config.toml
n_layer = 20
n_experts = 48
d_expert = 64
normalize_top_k = true
routed_scale = 1.0
lr_router = 0.000981
beta1 = 0.95
beta2 = 0.95
batch_tokens = 32768
dataset = "wikipedia_en"
Below are experts of layer 9 (counted from 0) of a mixture-of-experts language model. Rows are named up (a neuron's input weights, with its number), down (a neuron's output weights, with its number) and show model dimensions 0-255. Each number is 500 + 50 x the weight over its row's rms, rounded and kept within 0 to 999. Numbers have three digits each.
Before each expert's rows: a language model's description of what the expert responds to; "gets" lists some tokens that make up at least twice as much of what it gets as of all text. This comes from a sample of Wikipedia text that the model never trained on. Tokens count by the router's weight.

# expert 22
What it handles: Nouns that end a noun phrase, and plural s or ers suffixes, such as soldiers, crew, place, series, record, players.
gets: "s", "ers", " School", " player", " area", " team"
up1:461502632449479486436489472510516511473502504518508499494557464481476470510558456471495503493536447550499458456487434470538503388509453527527508435460580555512517553473418466428547529527591529476553489478532519559525400521426471494480531489464506591499572493555453495469519485464465496458550433577486482456470438520516573587498427512488516529482543570410509579504484482562418385562442560486352483451470430500505526419547589546504564453403478516494501479442492481496505451391499495505628539523544516405578496457498502387463493582473529556433602509504494496591435566456634502522445471484515587512462631499591479456509477470401424518462442548435497399528453545454564520468575440540563532464499520501422517422436499516544537515514505529515488472498418530567437392569506547
down1:424495391461537430546518461479444522507526545559516516472494602420559500456443465435427481557450540467456481489539470594493423478480472507408424447453490529541448424456560489525499480550514490391531379551556472490456523397558460476511464521450428509421450506484558563481582485478504471444509479456462484530506500598533549602420578497532573548446463525495443516499457432497416474569528427459577563532580466581519462561420431510616368485509514514494568549492562479514540568515586542461459517483382540444475560462540471500443461528504529502512421553546435511491495494512397477533573480415455540428533444531489474568404443513469510406538448500466537481549480486547518502585467474536546584459512509474558503542476482597505438531542439501526550452585546470401507544447430472

# expert 24
What it handles: Words in sports and biography contexts, like as, over, Team, President, Spouse, goal, and player-table cells, e.g. won as a Ranger.
gets: "|", " as", "-", " by", " U", "l"
up0:445531432493503470569458488469416475512522445538488485548443481570565501550524452436534457494500415544521479477481463471478536521504435546535525559551478606477521449488496508478553580505583487554376529368522582530437474468540539445559564486515528492544445488561482400531431520554477525511472529559431421578467337423427498515540421448501584514541511467560484466482556513490483513547544520416509488499525550432503536473462585452520532538454478465524380459427531552434523424490476471527499493470444479524511550500506528385502555535459486593427519484576490541479499390534459478559520527505520487505456546641429470462542438468499504560463497531569472505576413538458553639354546527497481526505490448512530536415450484507449551594520527599534568517544566522425550540580551474
down0:461465521502502342514499530535548496444471425472424473495461450549457412484490519626551528539470446523489458430479546481479513515469438616503524422527479585498456391373438600529525400415466456612465505458465516542574438480501525504511443482460507577434474538525560503591519613440477478493488500498581492524485476388466487497493521487457507447453547584487536413551491551569527472406456455426505584538477595479452513526521471505504533393408568487577454559472430542441489431548457497496517516503504531440530560494470478422500505477520451433530435485444522535534549462492526464455523530549564550511539487544471552505470674586499479448592506491564526471536545588516420531541472451517524439453461438529461506532567535466506523538425551509473573534462599539485494560526567475

# expert 21
What it handles: Bare space tokens before numbers, and word-initial prefixes such as ex, con, sub, dis, un, ul, as in Contest and corrugated.
gets: " ", "9", "ul", "1", "un", "8"
up2:488485507496433495532426545543508463482569468552459496446462548460465531491565555509521527544618488467555452506486490560489541425496494508462543521535509471441467517451489572445621447528500549533423486419444436425403509449571490545445559629438577472477479541442444493531474510452444599494484433615432426501441503448605566551572475562584459540581464423462454442513485516539419385520497488508471544551524422462430492572519481501476510426552584518403503512523569440487558495575446428569410488531419499453438475525547557499493549471542480428482524490488476480512477549531593433548580487545586521518563570558523484537512545528492530578521465528453469489509505570486585440470608501448490486490509532519413553434504402532488418525441427534577517463482487491485435614428488541
down2:575668449593421480565498524582473561514362533545554556514559455497567524546480540470481458501559539495470514609630516415532504570497549496484525573506559506442484470463461582426591456586425532514575487586518505549509504479469559477450539467524483485444551492440415513447475552513442549583526553517527384499503563435520486572469515382517459516516495423478524490505537456499490453419488477527571451497439477494544488447475506563482489504558477531500488419392489500454492539537552580458546541441478543466561479427512498497442504440443545514487614480462405494531455466646492492470508499438461517526469474573469508472498506551497556415493579516529494531508463546583495544471513455482554451476534390494512517523444480348588523449448470481515541495493476447612514574492461560

# expert 4
What it handles: Final s or -os, -as, -is, -us endings of plurals and foreign names, as in Vocals, Barrios, Los, Cēsis, details.
gets: "s", "es", "us", "is", "z", "as"
up1:510589578462445501427510408541509508524566525505543444527507468509506455556481576446494447492482451605509410544531570481451613513439529543546528539493605473602465455554602506505515515554611512568478511513510475440526466599525524489553553541435538493464511588523544543471494576494477500473620433541535510500575497476514489573540495369539550533510455566514496585461571490499529477471513517549554465505425558548526465449429422439423473440542488429540503458491480483499541586460492502497491528501519515520592568453586442483533457456574487486493478495522448380400477491386540485461534467431537437500483553438460427449482494500515471475551483410483414442523592533519513571433552399533460535457598449587481496580527444406593518475572476454533533474520494527607500519411474467
down1:514435470439504560553529466467480385507577500526487540538437428503501554489457570518517554475505595548513509481494460484535452520486503418550467419431430579437474438545590444502435544542567493442493471541558502577489547482510585522527495518467509393461497480459475582496546517482461527482488528482464517601498478557418522383550431509543510488439534495459489513565422502483572500390521532438505471546436434602487437459519482538538505514410492516424465500527539503604572514530473477588445561550530542537559527470488496526606542489574489479428506528395491504468548522542488447502506569512478515521413638507495588467501556533456617519496490499493543569538509500483561479574484456515469466478373636429553411459534507525425558518532377479459428544547477390562440515589456540

# expert 40
What it handles: Middle or final pieces of Dutch, German and English words and names, such as Breitkopf, Beeldende, Breen, gatherers, Clandinin.
gets: "in", "y", "el", "s", "ing", "en"
up1:551596566513459541537466406458522506488492483495472451572463493493560507548453544474559532446548558480421493591529576456532416491498557472545469476509564422443465505512486537563549475522529504530463540519430551516473506472504541531590481437621510462445454496466581495630506482594432507480517445573435447484497550455442555541428514510523507496406426504501581530524547525514563493580495520539372529455455598573577556418560530569551518470469480513340455581524403472528576559453416475528519482504533510472489596568543564580452557506493443486479447454513514477565590549519522450469514511529494457464499600546546463462434456499482428465481540514358511483497542548477457538499502475586472536472459400523507526572446453515418509427569465499473399460555530447488574515442476566
down1:531534489401515551501448415465405408522504487482563578496408484431590441534408590523549487532479469440483431527465520522510551499456489485549485450561431442516510442485519603487458559585427439583461521555561578475519523392474533503447528538453557396509421411562496504535430549492468606460511418552542513506490450597441488471410540483582502574485479596590441498542429544461482509472529528495556538446532519489555420440558551504556546545499368512556485460510502481456483543446563517526550593534506535529496473546474547523475425522530497551425414508502458407501517533495473551510455551538533516486482533538581409421535536605488645454513525481521474505470503517498549420559536511504508587437547478463499544442486507558473537452481474438438509550568496517464573457476386457

# expert 1
What it handles: Inner and final pieces of Indian and South Asian personal and place names, plus was, is, He, She and became in biographies, as in Rajesh, Rajnath.
gets: " was", " is", ")", "),", " also", " He"
up1:525485477534550524460512525533557530572504456536425443530524466497510514532508516448547557549566433474479482537507516507485587521502409486499456490508445598548489487475451524518573558478418567443410451549486473475517550507463468547511436370479587477536413456542483507514497458508596466451558520540480399398493506517563521586589443442455452498515487532495461546406552445592469505395433487511555523565524524394498469559449485502480547533519498489520432474567552482494540546482503489449527549478543445456526533530548541477551503621559511548404516511445544453410386504481555491494499472505526381534505510484505418494554469425530383486445514538502551514448402483405506566445512554488486406602572452509447453487472599489601544547498583549395442459520446531456411576607510562
down1:549500367436463597425562480554529497473561521419520536500348576517470556555460536421489528516457440475421394585426496510499476530509487515448494610491507496421493541407544420488488416475555424404524472515485522474448424524553485529517535499555532518437491535462505565455498577495508625482494510487500466530503543498559548585487484593445531491419506516464556489601491426460505568569595426490603458424463589429478490473472504504508497523455556533596540480444594540558476459622473474533476472562412511485457508555516497479520536498559410504508455525574434557475557505528531504449477501498480505448443372480505549537456479499408550509444491484485515652425498487456454525544559425519449536416527444488493492432513571542521506489472500575514494511448493545498561580465536497

# expert 28
What it handles: Section heading markers like ==Career statistics==, digits inside years and ISBNs, subscript markup _{, and the prefix re-.
gets: "==", "0", "9", "–", "===", " re"
up1:506491474539471494490590508521523480491472524416434459516533413498488496480517442470453521491652479491508516492460447441469385478580539448499448535535532424508522514493509515491439504421546515474455478564429454561518472478517522408569509447507482535497500435492527549568588428409471521434520478547528469441410596499497596515576465577497601500479517436487488541507498445555495472427511527449437425557437454438486443460487549532513612419402457544435423554520484640462475598391502454455620477478460515508469593530516537522638478514520514511470479467432553494403539452548507556515415465554588518518542561504468497529534473488485445503537467569472531524523481480496436534453510536522571543586380591478439422546540415523485564521464543495521523581567472535599453523540449530
down1:485585582474553611512543482491532454406492497576505584560540428445529527501424469513552511520496514439515551553499419456579529471514442494559502496558540456533472425452500500548541536417549468412542522565504430499599502523502513502533627556494537503414476643540473455461533516498507479489460477525542503490471604467573455558464471537478601468475442583532439425528517480549385595433510487409467427464462480473524376520562481444585528499634478501512529423563536529500506514564501531524500565515597417492519452443476565416416585507491484451459499516451479531504418470526479480441399521527538468545541514508521585522573577520487493456477414463567582493521437473418467448543476537471445531498550542479485447456535508438525523484526431571454446410461483533524464450493551616

# expert 33
What it handles: Commas, and, to, which, who, would and then that link clauses in narrative prose, as in going on to write, and it went.
gets: ",", " and", " to", " that", " which", " he"
up1:461493507454462559578447509489542512469365521477528446470481608427497467504500540582464541517482509413578434534491417574540509478548449495505578507610594509514510365487566613501435504549479498449468516378524547439449461489523516501519391510415442381461509484568507471535525531479553457506398533506538476608510521449483495517487501459516371412580475381554559481499452550527611510451426490506515500560550525429484459530525519456545502534505510508508590516491471528523555498469539540470481515436481407534505435540467463530510453498495341568558553437472467427510501517452567472479475504470462518534433532507469466460526393447499474467517513462552450578503483419411541524471570629520440501533416575536527529543537520436472432484557492527573521493480571497526494459574483455
down1:513584457493502538442481496527483513449508403467561588445526583462519471462473408460499469503450444549457524517557554456479504547535559538472466395419571445455532562441606574468441499533605515460475445508467450482571524478472402482483449477445547564517631452514404484520502562486554553530427541460418578514498468469597545453506449545500544440445474505412528521611526525436437486498391449520489511424570479474476538533479485453473487489478595454516455515512474459464574539485524445510486437510544488440454586605445569457543614484489630508514462470512550511564498489449562473531525486462513501412526505544636555486479470634524461533509543494525571430514448549405428493469480502516521536441586467551578556472494487511434448485395463424445456504516546521531556472490523436

# expert 31
What it handles: Hyphens joining compounds like three-tuple, two-thirds, colons in titles or labels, and sentence-opening or date prepositions In, On, in.
gets: "-", " in", ":", "–", " –", " In"
up1:422480605402508534468533516443383461417527533495447507518422501509514465515523515470502493406522457488418428505409547442487428472608514475462565524524472441441461456496473442480511587570442466539420536426502417582501476537458535436474561484496511459551493523497549511595390500489467414569474520560510498507480454524541545485527516425512650410440511587517458567462597432447522440542574483512542536556455505507563520506465426556463584557558485440484492561509450493443448498523583533497512522488484534477424533521495573538516503474560467540506466412529484546470451396512575525477371519512512486466538458529515479555475448525523518552507363505531507550515509565443437526521487571619456486556552461591458515586416485529474549521401531433547469452500642532517457488515521473
down1:498516480470411554490531458563510539663453448568513504438466517491502513554538436619536453593525496458494530512493482556501457507413542491406462544510487483497568500498478503497448518587494506488467405510426542557484484536403504587436440476593477466347536450496442603430565524493588518421567430402547520489432559464541462410454524520512522624483560528579537532505526464528463576508488522492507502517485450450467489524494494586446560529526520553477523491486487502484484566474545468460360550501592470494523517510574481484418416542453514550552549471518416509570531478549515452524537417494511476544521480454595442532548604471507530420564443488476435457575488503543481488488553554438474550521424516395504458446481523601589491505626563465522509502516505455484482573559529425

# expert 20
What it handles: Consonant-vowel syllables inside Japanese, Spanish, Chinese and other foreign names, such as Prieta, Matsudaira, Mahmoud, Noshiro, Biao.
gets: "o", "a", "na", "ro", "ta", "ra"
up1:525442524500586480462448434500539506503573460480457463529606465505527495573408413452494546494426508455442508610429528461471569386506544475490547551533505459602449483542481556549528524537491488474475679518534510483426457487527528496518540525423416429511573428498539362563536600534527510634533476491435530461506513497531512533446541398448550462545490443451442574492509418525420524477534439440465521489499516490547495531496574547510546559580489412481465611478426586526468531495439503456464455470516486562527484493434473525516585575537544472408492580432407531517490567488583521545509460566440502474522546496469495525483508440448397480492525430469481463510500426493487531435447506514590521566576507456571425500530521494526521567526557395516484558539576537531421467522429527
down1:459448502662582484508459580456496432546528447483530525420483495517548530401511531545355520504586505457552542472455552487499524539561502504493522448550560545524448484438356526487526428488485493433512480426464438590524427600488445529547470521609512488510548589501532426449507577488575442542502486525529480513485547498520469496544445534534525474562555526447521517466527565444459530500511513394581518467518519568445490499434527454544567472476580507536516466447462529545443478597524490538532437413465532439488472437452413511483544467488553492523520477408591471526400495521513504485517530462509511464460492568426448431445455517515526537591522490485390431497474459455395401481501503509481495540511530467548497486501527500636420549437453510529474403468529504532590526583366622

# expert 27
What it handles: Final digits of years and figures, as in 1710, 2013, 31,643, plus apostrophes, quotation marks, and words like century, million.
gets: "'", "0", ")", "\"", "5", "7"
up0:512480532484474497456497499537523510483594521435568449556453519562513501523546421498524522479419479498497492472522509458498544418517449529516501483584523500538455465480465484397401520462509547584535463459541485467457490509501457467483482427536470548558561470508566462575337440566461437605465423672523554485498420425588571515595541421517486590485593509492563556441528434545465538506435554441480564515543548525458496499495513568483515537502534570440417522525490481469498424469445496573530556497483435518472412570457450499472491477409598472435512572526537504558508572522460465573459472513467472434468652450567499491500556450502436475442452590556500598470457547498518543482568521520580641510523527486483508342535522524527454476581452440451507526515496501455511432501509516
down0:479512578499546447439542514501427486605444565461498381545374590528461451482458565497530404523431423519427528474511412508531472479532549515510467468427446602562492436456389505527533484362466550562500521518481556562556465512476524463475480561457534571517462509607535607462548491471487496498412461523604521446468484490528580511544473459484508488497518445525588367499546507560526572443566495569554482496540497513428482478546456426475487511489422467494537516428472454522518558581454536449494462441505569455560413408568557534512513516442514455454418523435522501556480398385504482455466568447525549458484475508514619432414498512410524520494498462464458457486524540490524517570406471507498454483444497493490524483551468545479489434598503456458556588515506596444531466431539482

# expert 32
What it handles: Unit words and comparison terms after numbers, such as km, kg, million, %, than, above, and closing table pipes after figures.
gets: " |", "%", ";", " and", ")", " km"
up1:482446441492446526456574530561447500450463596431554489494495487406513483486475476445522461517542410534559552505547593543404418481448573603464507546415517450498500508372541473446415478536523538548533618504484478533524560371540469443522547540534618523504579520449516498535494568537512519569507392512418540532455552462540385544599482556526533504445440526451490600529472527513463546475512501405456427444478476452566516481469626498458499479443490511508511452461559604496397483483490438569528426566414525549494546564483592509505514526520487515416436512531450501562529484494528507495516479500572462581543527494592504522489523463514497519533556457518499518483612529487525565509563430551625435512512446483459528541566505523489547547447533514506540611561472437478492556466446399
down1:457487406441512532527410445543495468511451489616520438478516530523427510393385506596462528479527495457546480518483443487470478485471540494501497408421521506505557526546430591463532542537552513539453444492486536436512495504466440491399487460511529583646510412536591431456436536613485476445536534489431450519470496529577511503518608534529493431521538558456466509442468524500493511491557395483536482466489528590517459567554546426494455547485421523501564577536471493600507473510441486577440462505483504450483456467416493588566502553468477467533504471527572398533538563489547549500477463466517577513586470441522597487414411468449572408564392499608502543488492490534506456550459516402504521418460531603492452521483595576608421517481437519511471527515470471470505481455466539